config.yaml
num_hidden_layers: 8
hidden_size: 192
experts_per_token: 8
d_expert: 32
router_score: "sigmoid"
routed_scale: 2.83
lr_router: 0.00115
num_key_value_heads: 3
init: "normal"
init_std_o: 0.00714
optimizer: "adamw"
learning_rate: 0.00202
beta2: 0.95
lr_head: 0.0111
batch_tokens: 65536
Below are experts of layer 4 (counted from 0) of a mixture-of-experts language model. Rows are named router (the router's row for the expert), up (a neuron's input weights, with its number) and show model dimensions 0-95. Each number is 500 + 40 x the weight over its row's rms, rounded and kept within 0 to 999. Numbers have three digits each.
After each expert's rows: a language model's description of what the expert responds to. This comes from a sample of Wikipedia text that the model never trained on.

# expert 40
router:549463510428480499434480517424503474527574477457458536447534439455496569513566525481473491476534457452504439496512569515447522480603527467466543473543537483419473492519459484441469469495500540510582507468546495512526532513501555400457499512539535608513513546547479445463501477441454488508
up0:487552465487502518482524483475540450551495541438498506459502493505428510482583491474492510518509509483536454414517547602472488595476495534410485469517436541492443540579505513492493528440493526466538523505529479492514500604409542473547460540523470533548557458546500468493492476467457475536
up1:563494517435479473486542509484544494444484474457459487456523464465508476477598555506546473479505541443447547490546555457475490476524517429593512481570477456439473491526452479485490514474554510565523528476511519519468461439539521501452477473513489491538485470517487514499582513425454442526
up2:540481482469437504496468585475488484559490373454467509501491514493489494515524492523508492520508559465454470515459510510511478483563551454507534526483518525430472447547514544473493587452495498573506507430511478537573495473433465479427511540518491568590571523422575476504460467560440502432
up3:464517448478472444472412545503500495481509507459453500503497492543478496563532523404449469478451542524487532454458522469477566509586518410510462463485501528509433453495521514477488555562520535527504496529517472470497481429481486520423535585511489534498477514517458526538483575525511467511
up4:550534609437523459482452483495438486555527491453477566441523479509514556500447447497554481481565568472513512479449462567516474537437502493491485540468495424500526494587504495485444465463454532548485438520521485549530476518534511524542475508532570410574518537521502449486546468531506484538
up5:492543509459543446474427435482487437514517573430469522442444395553461536503590543488460530498467469482571469475511536490440492501538448509524476535465591470421484472577486439492573533480534487462511494463516486464555448533509474493484455503492503540542463480436474616557437466475513558505
up6:456491536469440467504546447514490452558546471538489478480471549468532559526552466513552422452574489521498504517396551509502480437479520466479484463516454537547528520410521502519543512600450530483524431503581451469492554509584485482454510510502531600494489550493519454511604464498522450497
up7:463493455461510443478473590478476466451470484417488549474453518543468472506468476500513504519544473430476546449508472547471513531508539454559513509467472429458463511491425469505422500471507480533529495477526539537497451569454489458480562468527544504617571546523516574526472541545528580492
up8:473413436496479500458537458491530457472547522496496476528504510509476476491532436623485468525516450445491604536496602542478458480521584522494470438487556556488534511465473513533480510468472503504540501495520577513472538532525433450516514490530505551538510549490502505552519544498562503502
up9:504507477475508527503514488469487453573491541453530434509481488508511560466470541424508482500493532537549476447469559526497512485426422438420571597473534582540455518528504511607500429558510471483496491526513465468506440491517536511509537472528469515549499457560543464479443496540512418569
What it handles: The piece ew in New or new, ordinal endings like th, irst, enth, and digits inside dates and years such as 1855, 1777.

# expert 52
router:552544552442549490460460473485520453514487485450550584499504479518449552538457542518507531531512416507580448418456480528462539525472466469518446476539512383470512511501477489533502410501503521508559457461529498505467449571496511468470500477544467558520533551486498536463516524463432456517
up0:541445516470540516492455515478457520576523469492505475463504438435462477484474514523425477461488457529547549513454521498487545507551496479539499549517507420468425507486524455464500440554478504482544549527539506549495462543485566521395542502517471469556513519479386549535426509527433521515
up1:469503460431479473507477505510490490477433511482421473495482518569492499534459460492462527479543493518397541480434522535501532535477502510485551464510467531481575450482463545498412517480583484498537429463498550526547552522426461486576574488509525503475544452507470422553504565422461453486
up2:536544507474540453520464534551463450570442515456510547514446481606487525481430501483543540501458504516524416467538498496466541533439461530461459529502555469406415511569501474460608454480527463472544488444495479519487514588498495490521498515502546436501529543471516513458481469463509517479
up3:440557506490555450508542525502455493528441521540513554437525489558571555529529528533486525509583492510454512439452547508475486446506460466464455529506492487512522460445504533478485494498500517518484459465488437441509482547447502446530523533523513605509543542563456438515554546499424498454
up4:530495594489473464496449514518507463547474583470455499586460524460436551536453532522503504498474535571556464513496443503502516409519521465493536468546569520415435469486497518497502457455487471446512446530522483480484458487516447480433546556548463552431502533490477528495467540553458416481
up5:493523479402539455483452498521519409509481464403506524456529537476456519552514527514479535482443516474530515474413549482498538525545503469479497447456431516472550462505470521506505526615438534528540454496510571463449497425497484420517544517513428540574505474483487548575500486473420545515
up6:420449494507518481491505503497465473523526471405499468488518466459491489490510464548526514523521571469485571538540479504518438587545508439557503477492543466459424444480497433472494493452475480481554449516586508526508487542491480455478494523551487539480512531506460434531448499477500517578
up7:454504506444494446471468562514490529528463459474454550467517514483422489524440531545481478504439446476555538532532412484506573531538465428473576462467467565473431507525480474492535464496455489498524500533511574493446458484505538508472433447535481481491549483565471540503537500498494613507
up8:446510458499497493478505451510436482454443521423495495383588518547493497499469526487493515493507518529477501468486618563469493512451503478403499470521472485531515517527482484511542487521544500526517453491511414495539493523488542408553492566518436515542492519513516505503596407487522502511
up9:470520533472558436460500514497499509564428455488526540562561519471420539531516546437467442542520512488531516517435470474525518474500504489467526488465449469521423467531484562556469531474482504513569519521547511585518409567443492545463505521519453518515559517537443425471463592516521531563
What it handles: The word by after Preceded, Succeeded, named or bypass, plus family words like married, wife, son, and name pieces in tables.

# expert 56
router:523526503537466534472531529447472442513530537494486505512472460518516556460552497489521450563452447419545499449510461502458522517464546449511462500499558439394475508507446537522515413521467496532562540477542476516498467472431486469477480469546480553565464481503488480512538447435467486505
up0:548495495530510485513498503441479415480526518487466476509473543491504488545486515474481472530511412439475491568559501500450442529470528492434504491420583535425503642495543542550500377504506576537511510478503483478480458513512510417474522547504442519539493591487462514563574484506513425541
up1:549419504476493577465500530507497465488524434487525490518516561499511513508446433396469525533485496457535581567452478483519513510505558486541513527419477471530500519514497513538479482491496522525547495472520517549413468540507488399548502512538483497514572530493449458448506451572454578494
up2:517453512450479549486515435472503515520535576488467530544506462511457527553553517517500488507497444499540561423551502492467486518553531479567529512449619465488431558468530477462464517510504502506497488469511537446505483519489543484470564495542489479495542501527470467503542503428463515489
up3:573501487486425549489473547478516466522610554574518460500450496457516543506524523473516514523463507459495490503444505492490482478507492478493569461473534493490513517517516526517524475500475492484510511511525436493445472532541485431533474473517450490546485450560494515493532419464445404530
up4:497547559477460476488520462554467515469553509566541515505487558458497532502566383503530453535519489454483521504438527547467476489502529514507521438454454526506602488484533530550486498472462525501494491486507497465382449503573515407450518591460535505481502531423483559550555553494487514518
up5:485501526471477505482532461405452537532543542472478501492475494620489492465508564439490480477438449485465493546478544487479469528513575479442514472456565545539462553563602466453534430453513480502532498471507444492574471485521596400522559508508462509496459495493515440483480476490528439459
up6:574529510493489459481516444571494532480523458478579500512504552463503478476476496485480501494516490460471596438446556509457485520494519480534532489538452458504488478568474567485453531475532536545512473461515455520529490551482504537528503440512472466455519458648452563404481450500436521535
up7:580418563471519510481407524486451535465491482471391546440521517478497561516548451506503533584495502417463482491502507516501481510551540517451436574454538417442502464535495519533525522525484616516531490436503503530509539503540424494479404455546469477489433577463523575456532475430547581471
up8:501547465493512453469428528532459411525525537473488551505460482537502535474577519605532467472469507506525541513426531553477503456454500443492529505467498529486589488489485524507566487561523452543508480488512473420630456492559534457539503488520493486547565477532487483516486409509453488508
up9:485453461490566419490483417556433418529440470587404516458505494482456517533485580549504457577512456499530421456572521505492468504522511449494461465480564442432557523500405520480492517441553511527508549470529519495423503471507448547525435519522456558508549559490518473498560476477461480482
What it handles: Apostrophes in possessives and contractions (Women's, couldn't), to, over, through, under, along, and middle pieces like Rena-iss-ance, Reconna-iss-ance.

# expert 36
router:514538466482472521475493502539498512522431459469543521481495467541478523459474573491458510574486499465497456457517468526389522542441548467537562503526513421486491544562425520462462477415566463547592521403546454474455527467501494500467485532549467518513493538545480549451536477439503404485
up0:524498495439485468474522479523423519458455496541501515535565491526480463561532499511510422486556455475553531448530497487462507497485461489488501477544495492500479549442513472556508539425463541539506487444507499512413548534508518511465534459515507423428483414478536555467512520505548536539
up1:511489494506471550485542429532505495460521525565609539486459508505457562498546457576476527532506512485468484427501442533456530489505511537520413400485488445492533489494513480464530432474535533478558376475513475480499554531534559507531598447486496515495468496462402488454516479493450451506
up2:466524499504455532471494499478476485531549439565504451432479511493482483523495534509432462505517453525606497423504527468481543545527552493500495442475489509478530489574424525476531458564572423481513500499503476469542528516496461503608440537520550531481463554573504505451467484449461431534
up3:555473588417541478482503519431495513489505515456451575421467517520477513527497531437447443507539408471540465465525455490514509519481490515498533549580545445538518528451451532495503426478545562498504514509527475525406602601457461520537467476545503524496530553517503550530546506527428486531
up4:488503498483474462495401566493516543549500471567493492490493482484497547437454571555472554512525527504491471503490537502488501467455449504507490484528497447466586530494530558454460519416500516598518446472547463470463449567470553491506457483522526479548529574507485532487555519511484493491
up5:555545487443499476486484451536515489484558514500511553450479496510425525492510514503538483548485462537512451471507447557523526468444508464518519406481577503502490545515418542483484541412520528457511480492534480468449573500486480513548536508563483557441545516544515546480571565486471447543
up6:539508496457438493425439469473478513608479489451545499582530454474450519540508468510521544505605524436478472509495457475461491487538491543496534574473429486468511440532474469407505529431483488542529591439519458494481519493449594538561548535504493577577521506487469474492445502538446472514
up7:457521459485504405457517526536456462550445489584465510508494523463481486513529523531434422507478510396497499450489439456474480499489553532508515545503445508536519446492422591513449446470461525527523488489538573498424499464496516453553437477520486514521470496555493550538525474486454452483
up8:465549515473483544492545511453492508556541450440434440451588503554439501461453522447494511507487579528467540461490471598491477530497445482507479523468566548531537456568452479448516527449493459519522517500524440484557549468445564486545447551520516489487494554539473484450507551453436509577
up9:519478551432505512463502521479479508569509547474484474448556433551530543508486449413496537542538434470505421477514560592439521496487476495473509535582541516547481446506434499467465532499563495489518509475506469553508518520549490421498596528512519560508555533582487533503532542505469426524
What it handles: Words for law, universities, professors and parties, and separators in biography or election tables, e.g. profess-or, School of Law, Democratic.

# expert 51
router:464489461467493541467484494491445404560485455514464490491555503546419509530442511525512412490558537511555508485480514546441539472536497456498491431457488436499461480478433503469500510477562539532547484444538430513541492515555571491527525483528563532490521519486480466508535532477444492481
up0:544508458482542530464425564447504487480455562494501451430436550526476499511517454550508506490488544488488577504500556493523542531597540461493534477486538498448500502505503525413514499519488487550515438515512499488499480443536483555495448536525548459488461520533510497503501494464398490500
up1:483503473512511455464492543515398446545461534502517599575501563432496503505477556505458527488496454544498552463503528462498477494534504484481557498482467560511518559481438481551565550519447463475502508494544523429350474485503471549512512496522444569487486488550542475489554522503468490492
up2:515473497502422466527467539549497505553418507518527511441497486483508465493466491496484478530420430500532483535491484523468481513486507518421546516524497528489479544504523503448526494580537422513506433528526514423520437488509541554534510455485519538543478506492531513490563511431529467494
up3:493480498519513561503498427533398439484503471535524484498519453442408499510477535505534413525499503534538501506495469556514560435562506510446493425467537439494489503600487558517559493415550513505522516491533494506482475532537556599451514485497450518505531547515525526475525436479508438480
up4:528507561470490494503493411526541555433539535396548485496475513548521494523506414451525528524509578455464503480497437496526485509548518490517472482508382601453500525519452515515429482563498464509493470534473492518551475502455487556523484558508554440470507489456533555447451515473497456518
up5:527482493514458513481436470458518571482538620523580515469529507507525509453447495451467540533568413510556459515488504494457522509441487482530459478522484499514627584477508514509463539568470482569527454459495482431495510486496525440509516455523524474465517587511534484438561486455514504526
up6:511469475500555527499513540379452554553584386509469474489535423484551516476528529473526475479497633526491527481497518543499493470534518467398480531502524489503453493553499513503493483414551555478507441530489558504514465517482512597523549489537499553530482498599458518556435526545475497504
up7:521490530525526439479493451504550457540474420420490499418484470490522548463549526571485541548510574472457479516538484509473510460493494468489442534475589410465465524509498607507484441506557518399507535492527550487574514538545459542493400509494471523568498503471469567543469493523468502554
up8:491478473521499467453461500574534509466473528502541491478488611463473506510447555500422441563518540492519512473564461455478542574518555488412484557527530427489476438518460495465482465469532489540516517527473512449529508426451473509427396491503455509496453502512521559504525413529513611549
up9:453495545507450530488487524436488431490462477501476527412523564541479516456510574491557504480514506530409462552559507482478522462434500458499563470585505578495496458482540589541509437467505483488490480510500533445467493474518424478525504461511485528468541484486511519477552462563524500483
What it handles: Words starting a sentence or clause in narrative prose, such as The, In, After, However, Each, plus number words like two, three.

# expert 39
router:528486551417493486458521440481412496509521484435514558454559513533496567496548524491463433488507503437520480520414478541380590457490505491500580498515501467476512467536499514542482501511512508560525536391535459549518544534472455486478536514533474524524436535512484482488499483466447508535
up5:482550498389458497448497452557538478510518541518438479506514539485489550536501519537473517534552504464473521471498515573541528526437494493510462547572437519452493494447456531512425389539496486513517504505510501504526527424513510478508518502497424562522515521483516526497536500494514451502
up6:462519447504491517508518451508458507543479463438558561527551554513499527445481482444534440494509527427483471519595431491482500457459545498461504552400569574501436469502505514531458571460490581498524538474522463529587520464506521480511465492513493575485484518507486524534434578499505524520
up7:482513468501515499524571532527556469521492491513492427466492511508465501474483467509487571513567519481497470496549545485510497557491542484558468478547510525558524513557472541401494525514574529528534500610510601511583527466505521468457418530493501587444551485479496577498423481539428539562
up8:505554394495466392471521490502461479507508469520533518460399485495499473491499486472465491476504468500536525501581474502440533512542478478504430555515591509525477571527422560446558556493543512600493486474508516487505540468508517528484517464525558500470427486521521482515493501481474421497
up9:519448487513453388489494454476459497486445424509555543556451530479515478542493534467515387506429450493502491494531507481489516489567455475538469497493535499492488540505489467437480529541629585526537468489527518395541486497435524507500434452524549528469469428506511469536467458527582485532
up10:476479499463383517511454476494440498521468519578520498553522495488496489469441493455552520498528522534548516470519537478524501454524477485461432535503501586515528513387503571513517541457477440480507470547520410428507525438487537500506463498527483486430520566506505525422586491566543487454
up11:503544503407455482495520409509493495536436549526532567414501453555490544527493536549521549465475462448495462473547517539476523466493471485512480449547500463519490485502454577516560544516485529472513503458493476498485530471455505517499561486500455530497437454573491570499530509466506438546
up12:468493458468489493476437469507415510549507518501520589570560461499480532483513554519554528471475534534520480487455505428480461502517527498430534531487546557546431516450499484552476542436492449470530499488527500464450448491535501520443588535538494550408544548493467517518481469498506461494
up13:463481477429541439502521500475513502479586462574498422469579490502521495460516461503486502526525545444513524474497446570574468497474535507442504529444508485535484470522488493511469368452513464475508505549511491510502462507578493470518532559489470532558439463512525506543549521548470469505
up14:474447492525532419476482495509490468504552482520510464536551569461453501552454455465448462572555534517521460490534492501552550499530542487442514466427420596529474497523523447448519561449502511527509510492521491447559517520490534457512447525498538515435501511435459517486527503528484556484
What it handles: Pipe separators between table cells, especially after dates, names or the · in minor-planet discovery tables, also semicolons.

# expert 59
router:484429507457532467473494470478468493485543529490533510488507540497457549430579502448525464547429511489557438542508475445421586523454508458464521496557509430457596408464456504484448486508528493561554407447574465404514451524531501489459497479535485522514488573530490492540519522492555495499
up0:448474405508497472515576508487467426532549501444487551550533551492434494586467483525503534460517408518585543477542551526477515533576514484488469511508466492520489497494574518479450462426464485494528493475526515460440500517499477475527491534509516554550538572427527470512549501496540451446
up1:469459493521477433503542461505433447472486509463471483547541439506512453467492443478497450487502523549501458519527420470475589462507550520460513509447497506530481548495513502481543473486480548514496456517539430428443535520420575506474489455508553471513486514465477412427520566528517585467
up2:469452468490475504434446459511444488538546496516527512506541413513454517443475479482513509452595500428508492492492482464468430488435501478538537571577553459540522480502441489457520526538527429450516452469534478463568466511520542514436454587510569505543546521533467546497533473485445505491
up3:432418484502484496478476489512483473476500453503438542505443522475490519492521495546540453494582468456454465515487466478493578500520544434493520513513534499485526533492500539507497533623451481549527482448545504454534527413452510524385478546527537563436461528487442494559553508475542494551
up4:466535507447466465538517553506530464485455522504509528480578531525432514455571452502493518488528456471399470425506504483475555552456530517527437491495526489491513501485531524443548465443478528499527504486539516452455489504500487430491513539523400426558547565419485566496587412526391460569
up5:535465512453508423523435508528490494442559491469458505494526529446495556473549530488534439511467505442463549450513537484489568481512514435494532534489538444449563465489429475496495462542447563622542488515545561505432553486483480434484550440546507513528479584444512557570518532452512504486
up6:478484446505620474522513551482450453558440477471514500554489474544466485491470553496480476469516507524459523513421452535486567436475497450491516559436506517408533531478473559478455460526537479479538487493533466436507425555500526532422466444512532510557544554570477476505489543444440535454
up7:556468443457481532489505516508471445467521486496501494505507538482471551560550451452547458547435491483522532565588475497491527423585574487475548513510550491461463484472478467464468467503511533533552487473539489457444453465504479448448479509491496545535472549483467511545531542466513513507
up8:500493509523499502503488444432454470542514489508538488555430435512484537488549480501499590472500436495514507470595504475480562467459411448471509475481563516463477453467514522466604513505510502440503463478529479454505488620503611477531469495516559490562527594561489506562437533449464579480
up9:485511446455542517499569571523494499518404497505542472498504530544546520451556488478444514522468522486490478519490455557459535495486524457460505551477557512479487507475391495522435521441548479573513533464507534494548559454491481537430563518522498496475502461555478493510428515559501524476
What it handles: Middle pieces ending in t or with ct or pt, such as locom-ot-ive, ann-ot-ation, insp-ect-ions, Euros-cept-icism, O-pt-ica.

# expert 12
router:494546455507541519489490494491471478510462487443514527521517451546431519496513535503510458527489512429550448480517515495363512496539497503517478508519532450462541474509440472530436477467550473520650495380519461528487468501537505467503503498528539515511489494523410457473539483510458495533
up0:471479470484493439496511559520464463502523465539568576576408504476467494467493525476460458465456514579570539481459513450468474511487553508475483486471433479498501480359539467523504485511476505548520496478509499554460459539480533498550551512502508526431525515472416506499589418520503494536
up1:480475435510482615495446508550533497550571521508520454497513508519396518553501535452496536497434468508473476556483508458502523522513494479509489500547525496570501455554531484449500480493487447531471458548506435558532428502500521505512518478507502491521506529440586422471585472587467544491
up2:496545430482497478488542475475423466475489516533517496462488481483484474464453501538400547507456469561519540418466530539486507529514480493507532469537502516533473519486491499445544499505469502594470465540514518536506603581483510522532518499501488530372492549483532508494465514509498470459
up3:499534424492475474504451465486500486526567449470541515497436472488553475466482502510407490443499452492579560461476585510498540490470457480479488536491534610487499562521399532478499524438575473522536482493513539468497514569444570552545523533524492526487517531545542525474538465411402379496
up4:570499529485466596467512549507508446484511521544495502519566507459443509524444495515482487490510536507521570528478539495518492533582523487443512465550491470511403525479551514459505498477478495522485366503528497526466440504492508535508531462496493522562509533443456491428573497525492522515
up5:485447470467455517505575521521520454534491465565527507517520541469493514500482482543465510583527525512500516540512490455527462514556604471539509452538553587503475580464506544510494469519490562454504422497543527449481446476439503490482458543498459480510466522482438486497558539514464473522
up6:515468499535497539469428571495507509471497496468468448516495514476505486539511504463456491474428580524491538559517515512508537542573531495434544447418555477414445460574561443510498528437523499530487485498495525508479533497472514539501465514492493495553505502445525485507399548509432490433
up7:552495459489488503428528476491506514512527457527567456528538527455529486450470495464464459481538523479495570488445510472573470565501512509492437577551474459460475458487481440507461462454527513494515431480530510562435471476458455589468615421508520424476512485560422469509476508526526476479
up8:515480552483498558482494514483463489599499481471533534501520493466528496500481445500509522524552487505541458495420491503505484587444543503388526529438529547513484559563504515464508496495427536479514477483514427558521414600556489480523495522507500516528568538418539445459479404560513423490
up9:429496427499483531542527511488491479572519499428484511522564513497511525517561548551440449507522512490478502529538506503475522525577545488543444480472509456437465446488449493511504576406591426500551490450500508522475547553495536529527492522499481514575560511514504403513518469472454496538
What it handles: Bare space tokens in tables and prose, usually before a number such as a year, vote count or time, e.g. "July 1965", "| 0 |".

# expert 29
router:574429533451519561458498479473448451544458522499498509519520464535485604460501553493508480563571469465528463425477474538382534486579522478472493480500546549473507475486498565468505464497510486557513405450540445471531479528480558567468475484530490600583483597545442470502503499544470516501
up0:471483530509512548463506439497528451485560568513439468513532473528507515574498498572471520500555502549512560477519491554495559502473445518498448456492464490507442485534448564486506471511471576522502493451491459494447498552533483505472478494498505468483484560556499433522620472458455570494
up1:556518482494516521484542489549491457513462480540427495489533522488494476518483459528502475448579538528520531499489520541510525496542496502436485485554458487527457490505489537497498511437485505534518454405524500549523474486567458530509562550520479445509551455519405483491535530486415574507
up2:542494459535557492495518497513509466585527460522509548488502494498519490535467571441524507510452486506462494511469486400440482554479524475452429541538542514550512521471486474542523519462490438499516534479516587493439513468498488510475504483514498619508501521615465505513524470555464498499
up3:501450439508477555472510522516525528475478527532517480517491456505495503466467399471448512498483436418549490492482456564483489422565502540543427476529514457549496509505488538451428505484442495498503479482502521471570415539527550459544546565532542498553499608486475542523492497498430494510
up4:468484524516427513505502451536558577471536544499529506514447504531491484447498436449517470495473486471465512515516528492449473460528517522540478475501419507559475459518491507556406480415584474556502531439473493497477428544517485467542574483506515490502499464476513526460594491490438557507
up5:459508541515442522505462443514551531477574513530520462468493503466590499472465411400495531532507470460512497524480608467498517473536522503459378483463504498500533523491458494461453535511469469547520486464514487413445519501583450478528549565515541527503443658518517529516552462499521465481
up6:500473433492510539499535510455519474561546507481467506529509495426458521492507492550519525481540505511472437524533483495539465609453538534446489525551446447538577521494474471539446479481511541515514510508494549532481473462514445519491505533464483471552616517525481531540475450483368439481
up7:543523464525511487501496555520489522426440472468430433470563508419573502455543513426499515491532557516520480521482574448553525515497492512480429507418478525481503487496482510475503497472462496526510470489514513440502501458572470517521534541482477480523501543440564461537568479520539439497
up8:462521505489531504491426528517497535504590449497551530540417493471478503523477521483483533484430483470487500534436503481496537549457511529442553520490467517428533517497516524500489543490509467526501484491506541480450454458458518542402552516493558504461567547513463602523505513507530506538
up9:450494426519520504524467427472475512620541385510528499500478496429513442514487500481497453507499571501527523457511575581467504459523468504418571530478527518534492515542489519597514579533515540385518532471521477496564489533543525514525461482519470563526501449579430524539467530504493558496
What it handles: Function words joining phrases in running prose, such as and, of, in, to, with, during, usually before the or a.

# expert 23
router:495457542534463488478493469502506536535499458492539528495519501573464538475479548486446460535439447462522449495510498455459524516561489423472519466506457395444490477474461463444489438469496460521570494476577535497436483485468412532394550496513478485543431543500464529449489489514488521487
up0:527525548432503512503507492453465443547481489535448475464435493548433553471483438437460471551554526473479493467506543572472523486509564454475504487540474535484457463495509459474482484532541556518534478480566520535453435524550472452558542563480458543503553492555472537494535444441446500540
up1:524536500429416433421492525446507450516555512547547461455440465611420530514536519395433454477492562520509478510551482493499510431506556489500567459401558497460474550467468544436520429506480523486531491468517475518444517540493516460487457484559523517493530503485539462490517418508418499409
up2:551461457411450492452552451435466453483493482501520521473529510561453574449567505472469444565535499437547468459487526529462535508509516437561506460513576504456527516485453503505501482505512593551575440454574412503574503466529498485515518465539498487493471528564483492467553507435450498494
up3:491482573488503471496538531486468486567391495497443534409495452503469558469512479465492507464534554509514425425506449500477445492467537530495501525527547507479549422548431499451539518423515515505505556483512479528500512521501503538530496520545441515593502535563488498483489489525482494499
up4:560487458418470512471497445438473491492538459556530533512481504562500495520573454448464501481494505442575472462436534483494520484527456463462519580527530500515491477577508511501452521437535494483524455496546432504476511536492541469550515576538508492490537585579480503497516445557484507531
up5:547516506457516489544449526438508461521462480538462433468565493551462533460533445524537532460538573437556438506528528536488578462486510493528432524536466487529489490581477515490511517526568445495541538451539463525502516479438519510577445541611549500550484513603433494501527404525486471489
up6:518503508524500480483475472476484501481521550512483494513538520588417607470547495489513498436559526556441489470450530523458482412480530473499428465591511533487515534431474522448528468475500508475522487438550472531502476590533536538504525520561479481496455539530442488418565376433428469421
up7:497521492490455482454470493401438461494563523478477518452448500529376525545574530494442489470532517485525475444585501498478572496587472451483524485487580555389486474543499503473536447535554523533559480498541498577515558486540529501488475480551523549485434603577488462473480557533545461544
up8:502523436487530464492493511429488482517534488555509533432436512519436546454546486470408499511497472494506510463506618498446521443540525419485509504560509530474440519486455489459480510442608532534563448494546459522520498545501540511523516556567448568529507509548437503416584458455477431529
up9:478467465476480480461484519483478423555533483470534443583503475539496494516529555379511441558518534487548499457522436507456485481529509521507423540481487512540444518532500543453476481433513523513476530436499496498465473530473504504495411565522549541549497504530533459516516459580508487440
What it handles: Raw bytes of Thai, Korean, Chinese and Japanese script, accented Latin letters, and math or table symbols such as ^{, _{, /, $.

# expert 55
router:492479422489506463463536471481495457487478486430530487480543531559520526392577531476479496566498548506492447492504548541422556483465531453485481517504481455475494552515484516521477454468562492489546507453543520451539533503508505450437479549526557479487521501501476514479466449494460491516
up0:488447463434534472476497558489517496501468461456509530440515495543542487465499549501509495458479506565452474497487508528515453404506460398479491526499479495501524487506544456553581458539603511534517545509548457457543544531481473559539470490503485430508506508535518472503544492459504477503
up1:472494529478508536517523481442519507471578534515386551468529475540465497485554405465505485467531475497501523546430500514522513453481457449510561502523497520537563450477457475484474554449481476470532432508531514451513546432482524479506536522498510478456569518465517499497455490461458469457
up2:496422523484483534448583419482544484507498510484544475601596542484536498508502541419466474567545520515485506463447483455528491469470482498556433447442508476572505482458499518562485461539482449525487445480496479452565517465477454459391503501501518563501470537501476464439517509517445451496
up3:490518439506510456468556531494550524549456509503451518545566522498496464500515499515477392559501567545517498481387547540518546607499521503533528450447462559464519578530489559374526458556476498489525459495507489444498531476534434477489494486530476541504522436552515490507516444434436449527
up4:479517522389473538500478512469480408520535478461456530448497530503524515477544447496518508546575514487592430516499479477513503405487536506423501517449436493522528519563553526526497476457503486503503528482528527553491459495523471515432476559497456471498471547474564493452482427506491504512
up5:417486488516534484506575480453488523429483488507564466565549535518504489488486539500545511530523482473518493438440494519506586435499521500507529441481457478486494518407482484554465514465465497477485496486523510463517584483487474500511590401545468561479443483521557516480553499500570506472
up6:480418462510500460487489510557450417491547516550533529476498526568479511485518469491540514486413472505501486436455579496505479428506513452398539492482507509542413458467497539482518538532476461496500510496491469473457434489508492435482515515497561452510525500551443477517482510545480473516
up7:521534452447481521534534494505490478477478562503480517481474446528461510433522542415433498471519529518534479476486437496486471536482600470576498569558510488512493462505502530394464491478515492512529506459501498595443481502466537474483553556514496516484522590485434440496568462454483466500
up8:535516482516487537484506441496511530479457553496565566434454541500505499455529541543508511595551476467498451429476511501477460623508561557453471447514510402442547443442456478493451484524478545497507467451502519533559483545423564439514427486535467559444514552492485509472537491531528527484
up9:470551500445506469463469476410440487500528416539590538508442499525550493584539525513423501471552501485597528510495552532494516481518418459534464543501510507498555569456521505543440510542526480575513484479517492498537558503437575548446459537542567471451463582500554438439456467557531484552
What it handles: Capitalized name words in organization, country and league titles, mostly sports, e.g. National, American, World, Premier League, University.

# expert 26
router:555486529507501462502515448451497470474504467474486541481532529484461522423464555499449427468526544461494477543437523506433506462492545435475528454496511431449522616442490541525430490512573472520576433448586497514503455471552539436456474425518575527550501480590488514492523500512421527515
up0:502499507512488437484510519423486456541496488395491487599448487460450482525479521492532485416513582408470588505464551541492529483484498531560540424447451539382469518510519469509454489466465530489511518450504518461557499504447591510510494481539542543461462521521484510554571465542533519471
up1:513493464444494421509565563528512490477512524531484496487497440488452512456467465540476494503506554467460512540454491500496525495480499476496537483500499525507463549589411507478468481523504489542519502490527480455528487488584545441345447507533520416589450452535483453505600501520500497521
up2:480540540494482514510552376561482482478503517501535512522520533495486502488461438487493445546536487452463504540456416476479518495425515440461587467529412465513448518506466496404507442459622494481524489493542460488501587529442508547490463546497559517432502436432541545515515528540435501509
up3:516452493515504504517553493464491430515459530465479531435582488524485485481507576484434468473500562466476427545513477474478522508418446446485538567470476507444460534517494551447502448505519601488505494459552458508550494450585479564525474534499498455597495535448502464470488491508468499502
up4:549517499492445485507487518474477462565528459499504477527497533461534536490541531482454463531516480508474607525544482514476503472550565460586496526474560532464475513465484490446415565528489543512536409457546440498498503513527488526497418472495514514532471548564438479501514562569424527444
up5:527514478512522454510503519438483440494570518496488584495478558495431509479518479503432534481506514511482540495481538532499596530420492475491520468474499402509540552522528579488460452512509500527531443465530510424472415473452526477539532467528530585473546471563471474452544497462538476533
up6:451511495465499443508528537439503405520513411528551503465486547527524484474591454532494489532489498476486550503431522548470491519461537548569568452435493483493484521513461558526511514528438535553499426469502526498505487497573471419513476511492517513513495483461493505558525514532452461495
up7:529558512476492539484508524531509493471558541535524446478506468525493486452487472425479519475538506560512529509536465589456496414584523458487499547492540489494486557539531533504484477511518471531507463444545442504465480509532504432416512462535478495542483533580468484418553530461508516464
up8:500536501521501525497489471485480494414387505567521506422580539470497549490495510510521463578535489517449486548418488504476410456481505511512477418579536540491445512461512576506478470455507537496517463493504397526491518576533514428474500516503508472565537603482520435520580446483487543506
up9:522477544559531531456449450427499517513573475535465497534469508541437503467504504467432516529476493534435491549544470495509523500568503493485491525594530474410491473515532495433515518528515514494535510470511388461524535503457461459466533493508500508505439542578460506446457584486410535478
What it handles: Stems of learned and scientific words after the, of, and, such as bi-oc-hemistry, Met-rop-olitan, phys-ics, soc-io, and subscript/superscript markup.